config.toml
d_model = 128
n_experts = 256
d_shared_expert = 0
init_std_router = 0.0116
vocab_size = 14253
optimizer = "adamw"
lr = 0.00295
beta2 = 0.95
grad_clip = 1.0
dataset = "wikipedia_en"
Below are experts of layer 2 (counted from 0) of a mixture-of-experts language model. Rows are named router (the router's row for the expert), gate (a neuron's input weights, with its number), up (a neuron's input weights, with its number) and show model dimensions 0-127. Each number is 500 + 50 x the weight over its row's rms, rounded and kept within 0 to 999. Numbers have three digits each.
After each expert's rows: a language model's description of what the expert responds to. This comes from a sample of Wikipedia text that the model never trained on.

# expert 0
router:484605569437512447491523520599515466551541472626449546454505526435520562470573474519488477456570510562568507442548490462445488536526547601407393555493511578538586446472530484429473589465514497504555549511473530522474499513532540379524431521502586490488513541524627584503538461542458519603558495518504509541580443552507473494482455566566505511474497505523581483457617503493449507449480
gate0:477395526454425477410505372511591551489474486499509488501468438477506473515505526460457527475543462523416507415523511517432373553496526557405489428441565511573451471489530557518365471535548556489520380521625541580543481521483591477440544455504490419465481495517548468478418508460552575493521496460462483472506537471471522609454471511499578451490533598519494554498433501508503519493575
up0:496468483515532541530528554462509538437517476559545659569495558515387551446512518414441455477484507441472524623489475495544570542541532490498531487570482458506510411546507457498567524516471487458515605584476400565473503437402496453504462447520461577573457506536508470574541452542477504456528567517495479511455415523580476442458496452534492476500367373484481517467527543441524436507411
It responds to: Copulas and articles. Common function words like was, is, were, a, in starting a predicate or phrase; also part in Apart from, is part of.

# expert 31
router:553555564480470442443527527526491478504477484584476532460516517540549533547521414566445466512499461537558592410479531424486456524603506638457522550445481538597498422466576517505489521496546476457571403511463478526450478502417515516550540475522556477466473479448503509500593497529489496526455528419439456463585518393430499466451564569440555476341480494557510510424476604448457512514475
gate0:582475631470524434483466492468454537481563385612557505573426518429398528461445522509507518450448535478472495522476530437565383401550565531468478540510538424537462435462448546556533469581478470502534553538523588520491528466443478549517551533541448565515386528557524465491457494474428509515484455404536439450498521490462462517468491395555483532442476523541438521457590524500521575446486
up0:560422613467607514530475527478449480435570432495592439557473439449489486393483425461460529512444536424610461529464519497527413439511590424446458497460473462505538419450529589517548419604537430555409445507501520522504504447467485512502566578577474509475434546601516515530517522468433453563462481428551466500534523405480541498470515445496497510525507476491455497458525575448455548494489
It responds to: Latinate word stems. Stem pieces of verbs and derived words before suffixes like -ing, -ation, -ative, such as gener, oper, integr, dep, trans.

# expert 28
router:481476598431527510535553550568503422494564473519415559515453545453544543584606444514455524489457484560592477471549572451509453553619554636463521493543547525495508427427567545436492516446588517534540453464426462490471469510470537509507498581459587464446499477452541545507572484569442488522500433474457533593541500459421446515442553442542491516413568458526459500434577541467504480467510
gate0:531463520488506554499491636550515408475480422473524517451528497517459547627550479469401473508483500456537467607488489600553464489550470491467525630521502446553562509563478511493527543512480396568515517505485493524468498584490489478368560432522526575514507569551585520429551498463425527465525523497565568479483394492482333546462560455505531533452498494440466477496479482506492510547430
up0:457463377442478499437456458493509434533527503475519454473392473462506450457474571539570466572445533525424526515539514499481556513492409454444441495553454467522502510431533546444483477517504536369466515487638521437505495456474511575560542474517535515521515521521488443562385520494578510467496490462364474599454526522503478506544515539566420484460458538576596522466456489346487519517438
It responds to: Word-initial fragments. First pieces of split words, often prefixes like re, dis, und, trans, im, plus $ and comparative adjectives like more, small.

# expert 62
router:506501530435494442486591467515496472468455487587419509462501425456482492506523459582463484457519528572578492457554492463364544502565509575475495526450478528592644438405588555456464521471493503461528461555433444516559505468561518472503517519487575458564530372469591420490520485502513579591583525516504434516492552522487461545455573572518491467476480489575432591442522497468563474470460
gate0:520489529487485474460527478485444493502447496514465475524462401533522486494474488451481458569524523450402552433538506497492571488470471481475439540471460511522569587479489531523502589338530590535468515428436481487516517441551641508506514485547495485379430484487474457457496425530580548486588426515531443575494494436642574529451565563530509474501606503559540583479494550507497447564578
up0:488647556580550504510534545554575511525544497538513413494536574509552495529436518481492461550505450610526435516484506485464508512471496495568565486485590437405528500569470521538502484491499449429469503477468555493445431498565409504519532523389534438507593559454499555528412517556404456520371464515496530524445551502436407492626469507426534570497498484490416436532533507565491542474471
It responds to: Organization and role nouns. Title and institution nouns in political or biographical text: University, Party, League, member, former, Council, deputy.

# expert 32
router:537578637433538473535492501513497526523491533600499557422530519495517585576516427456508438493484504554504595490526516415464469537568514608506513500524463585537463351500551533492516536495397585497533493470473520449594473551504556486533481550523573536501509495511500501512589498586555588530596537492460458567600518416535422484546521547453465485421512500611550506481489487484490434465502
gate0:634590550467528430496523517467523493513480515528473571502575495440618501440492446443571490513501456522484462476535505474535540384461507553449533512515467576534516516418494521472512496486446584405491506524432647399441452540491518511492440517578595538458499522465434562467544541463534590457556549476505445566504494438518524455470588467402452469498549458490493419513577511410430525532486
up0:417567344503490577528479520471543449514521523467472531513492476519472399508449456503517505488469445539665418497425542445332566502503473420498435453523546534432522546493498521522484467485566516580534491468465493541471486539567450441556534541384507487547547428439522483499601443559451488558472466575539468518492532606434495519507529570485508567530521483521524472495491588536492464490551
It responds to: Word-final nouns. Nouns and place names ending a phrase before punctuation, such as gold, India, world, Navy, Canada, century.

# expert 37
router:520605558360512470513537603504497534542537537494415526413420536472578482594514385503479426496527531482528537465511485418489517513566498635416507572494477498530579466460540511492530484581409559522544450401438469549584508483466525496435498553440508418528545489526546478488459526520479536547507583417513458514540465547500544449414508436535517485486519553553456517424583502469435465465497
gate0:459503422449565409447506500567513510536570480507439478506616484438509524369500446430545491547573528514566446421564552499442508366509529548476529542449478487499632525468455456547535482424506478567528479486533491605507560457441521473505461518511533481527438494509416493499491569516571499426521441512422545492480549559492495427537493478567474517483512494441518395520633502572515488417566
up0:548502573552558503481458495531544460355454548496548534525470543514436554583573502557450531398494460550540504563506516541566459530533570465540394466513495449409474512462540491489459537544482553591495511491613504468460445546589425483525527619516556586542527560475373531515538455558495495537528484503507507502552513543487452540388443518510524459471400457529510589497463409535526505569511
It responds to: Line breaks, wa- piece. Line and paragraph breaks ending table rows, list items and sections, plus the piece wa in waived, waiting, wax.

# expert 57
router:552588535432535519511624538536548557454516604574440507447449448446489591494618475527447401498526498515552532487534485516459430473595475576523507504519441499562579467505523496528391612522539521517620579464454560556553475498525556507538423489461509509480480470554495533511500461506505509533499476420527399527514412524531524473484565501415504515440472447518530494384603568511517515513512
gate0:483458494500449460501528605458487484425537515585467554542655552466533531503493344541447463483416507471569502512514532585423415481523487442478488491455523544518465512483506467472487566439553478479495522514369521513469539493435526442557418488419499506493499502553460435531500418502533555465517498488578425472500403460540543501477449377442442470523584470481445474482587507435494459487606
up0:512578458507455479521413458466656565488492444510494518497513396521475467470518537433480453487538559496371603460579475514480421486516530492493455592452514444607432547569402522524505561540433444495511534496581443552549607509501554453540512489621510534493529523504466489442489469463591529384585472493554460573444469531533547510579511470511465483528426489545523487503499545454522481504495
It responds to: Line breaks, auxiliaries, over/under. Line breaks, parentheses and heading markers, the auxiliaries has, have, been, and over/under pieces inside words like mis|under|stood.

# expert 10
router:446603533451531430537576557435521504525562547586464531446481453530432480506523484446410525464543491526576560536413541484533517493638452543455470530462473605561552474546462548486502534524501510522434501469367504462573536511474471535528468593430547432506525495495591545424553555541457559476493555400564496486526513505450498547484466495442514494430537459605451540399580541539503551534512
gate0:472532452487574522485410532493470541468483549590534526455510619456479464516428423498419447459508428479558485449467503519521620490528482520549466470534428521552462520483475443506487573493551461492504602400486643374493460469472439517544431457489427460439520420451521497401535507434451486439629492477466454579462533466503569477483469498564476608476536507454478511533537493526577503507508
up0:481549464477596536541498529498520465483404552498610483495503494539454464531407509464475426389405488498498444554532544504471526533602570509446418421536493443545491523469562431526553557547455548486428543482518478509566523526487511506493555586539529460474528480517420610440575540554477498519532507425583532598505530479412581480469419505604527561473497499521501582481551529484500441627531
It responds to: Dates and time nouns. Month names and day numbers in dates, often in tables or infoboxes, plus time nouns like years, day, hour, period.

# expert 60
router:503545529433516501446504533530578443506495505468464482514460549468519471528544407511540504455517562570531529535490521490429478541596487626471483512524475532500544449495563525503474593499454406543487453503517526441531502433437586517570463510446638446505512474529582436434486573500467515590538544393545438534514554566534425465451521497509520409466421418615477524400597518438444513467462
gate0:519527531491406401490508516432532542456552441514471455519490464513456510481442410545517428404554465509472519494539470467476335554581474557497511585380461572506460425487491498454474543480536546587511588459518534577499443521598507526436588471499438531571577502486554531557577476522504513429486481603514489454512577414458497469458524438489559497421569541504470549466562495542513543549513
up0:444477556455411446515432478457499540534405441448546466506448497564461438444477511541494488415527519525433612466541454453498406544506434575498545548482430579481464521484481461420468509472457492579437589439579516564560503478527448552413560433561451539524612532536490502504507446488473470452512421510538476481481551449436474446388451508577598463509510522532414565453547464541469571504473
It responds to: Closing brackets and line ends. Closing parentheses, quotes and line breaks ending entries or table rows, plus the piece is inside words like iris, Miniseries.

# expert 36
router:466570549387553468516590476548471568413567541574494441525491526544450607536607454486440485490460501500539538435439502414467472539627497559476489481540554554590513446433524507437506501531528540506560456543464448483556492478551495483537545552488479494447500468515579465524526500527479642559577557417482495450561492559461468495488554433392527559424553487540611477452529485480501488470464
gate8:407520482520487483489471450498457544495538559585484465486519521492476602492444461499491526495566434491438539504546488416515400607572424481552490442491560448446508490422506482528437525501493449503590476456527440576410418497473517397500477573482517564481549462488525469518632533554486493514448526593462486540499498483585501562541480414438501508534513528468452450459486681535459460605513
up8:389563456551562503472455515410444518397443546592503431544564484432481498589496551546509462410490464514383489452624514491549482576537439396506521494474504564446580518441519541549496486475443500495453537582428445541467487531485447502491532553532493499397521440481573467463518481572530473469560367458519533555441458469562485447470491488472484492445503525527494552486527569511444462395511
It responds to: List punctuation and mid-word fragments. Colons and commas after team or list labels, conjunctions and, but, and inner pieces of names like Samarkand, Hartnett.

# expert 30
router:477539524428534460491518543541531481482430504619425489545444462523438535536559485402446407477500552577542549548473521503538457583605504552399539530512470483502525439480569548488488562555455494468579431434503508533488517504548485502477565536443516512417511456512531398495535436495555619547580513467509442473520434498503454454532470458418519445351499529523603476415575499540553552506510
gate0:493452461475436482560470441510522364579533413491536510514511457526481471542532562486489448500491501535584636481559597502537512503519492594508521551445531514545491507538568521499619449492467493447542507504430510476469447456560527583502501472485459416446647524561504479502479458447510442516575611560518458565486505479519474485433420456586523528470482487531566548492497586380560425502449
up0:520401482511503547501458507511520458555456453464546462490487529562507485500591588470384483488532481518576539540556573466628564453526511530574507564499557467552460460492512452557522494430529480423514547559472507398482494466548503557429462426511508439403520534547453436465536407420450404521551555479533485513504445582504491526415413399542529471451426461531531557473509428478524389502453
It responds to: Word-final suffix pieces. Word-ending pieces like -age, -ain, -man, -ages completing a word (chaplain, peerage, stages), plus by before vote margins.

# expert 33
router:531649566466499437509534578548616505514481452540454523498469393438472519524596420454508414454488490557475564481497564437482462527644547591418538584435472533531548474490586518531519573534511510535551510496538509523492538509511563484575515509478580520575541464527544530503530521576493546510581573510549503449519402465500466436471513547456557499513441474545478460435584582470499485563483
gate1:529463492440453424531467486498467445501429538525467522495564511479564550638453488492510499550567472541518499560418431447465460452480479477530476486532502555633583447422443481418479515455510455444482455474479477509437408479538490496469478401428573372477503505506591413572527453429584516558417543441530450505472499495610585549483492498584506487542526470517550590527514503472558452518547
up1:445493454405505460443527451459478501537583544499440436474536583528472487544451499524436527533447524461515463505467510511459551477526456524488395452479563579399503526429441538460522553443511614359515460494526524555525431548480508451512460440495435546478525564505595437500478455488468518571435417540444465550437555477462545533594543479411391391450510596525558496430486525515469495467489
It responds to: Separators between numbers. Table pipes, commas, semicolons and decimal points placed between digits in statistics tables, plus the en|grav|er fragment.

# expert 14
router:529588565388422469424500549497514453548513500485436526522509458449490576609648408506428479466501525627521566488496583440488527491577554529485497500521479553585599423478539487451487588493484554465521510527490538454510445494507528498492457544412593441483512457553531414473604487502527523580547595436461479493572473513418413550479515518512485541521498423519532488435493502495509524539477
gate0:479508473469518462544584460548637548525503534572471580502461524544533459502561478452528511494466494499507399451544468510404451570529522548466497486435571506484448393548540470537478543627431598497493412552495489526487524597503592498558582572512462514508443489456479554520486590532493566466510450499503486566500607379570501495449573490409461466475460481582446497457542574534501513458485
up0:506457542520559524547489495482485439453447373531521547487482404476461502536543463476424463567486453392557548620500456505535454471523538489507498527526422420504537513520545508511529583524440448480533470467418529479453444436496481579527502458471483532513552583484498476460509456520509548542587561516449559499530426660503549481475452493460581464479531403513462626509503408590594527553558
It responds to: Table cell separators. Pipe separators between numeric cells in Wikipedia tables, plus odd word pieces like ill in Cadillac and ded in collided.

# expert 17
router:568578514447447545512635508580554460516439490533485570481567529509409512577504460479443483470504450521480537481532478461527464481604483563461491500426497526592539378506492496472456534473490508535491510524508466498608510500553533526547412540534527475476529418571530460544641499513436577567582531465544403549485521496420443470442541450454465531402435498571516576487528588565471526464489
gate0:576521472499420531475550498463587427561511455450466503521540580487489482469531421489513472500547473439474516581468446447548504480536463502502536499482536568509500455542620465482572510462597506454544521533546408537466490528439586529622508479510498439569474546492639520611441556515568498447473466476662538525407528468466524505595536491606537448485496519484487560529429498555463484463473
up0:474454482477481483439427498509504538437474354548466421501441485533490501528430507457508487431447465592542614474501479541541558503510517530491495526579493510512421498411415516486516529521478469567474449404548541503513473521433414374397544517524460606540472450538389486520553449474454469531477535521454457469487448596547535526489485533501492462575578489531505498523563479334526494566528
It responds to: Place-name pieces. Pieces of place and proper names, mostly word-internal, in geographic or table text, such as York, London, Dur-ham, Hough-ton.

# expert 25
router:485629489361459440417541574496558505492591543525429550526447565474532581500536418512545472455495506604440546499554569404479482491587500562404485515492523544521598450513473525447497509542549562526518506558542454487557543544538546429516553480434570461450495434486583447589529526559493509564496504498473415458509449446490451517535504548472437477475522490540569470394514567420520500515490
gate0:505414600499482499460532357474461528516477483587519550475643488546448518538463456540590524555552509459493471505503558522535473557527517513541507568481544508604510429510495434532543573372412542437554406510521561543435472490595564441535525554572476467538520562467587489456444457524381501494524484507539504528554524460513455556564481489402545478464459523573480503464566570485483497505497
up0:553572446482559484563528558549555483463459444462480410503451486511579405541587531489396454431484462468565569548499404491502408464534529511525452498464421568373466576456555526455468461556600447556439555464471481483549478540415461593548506542432514515500490443496483516498536520548584563529491514488487517517509494565517530362484521441595547513516552470510415539521491427561479474531511
It responds to: Table pipes, sentence periods. Table cell separators at line starts, table rule rows, and sentence-ending periods before a new sentence, plus the th-ank in thanked.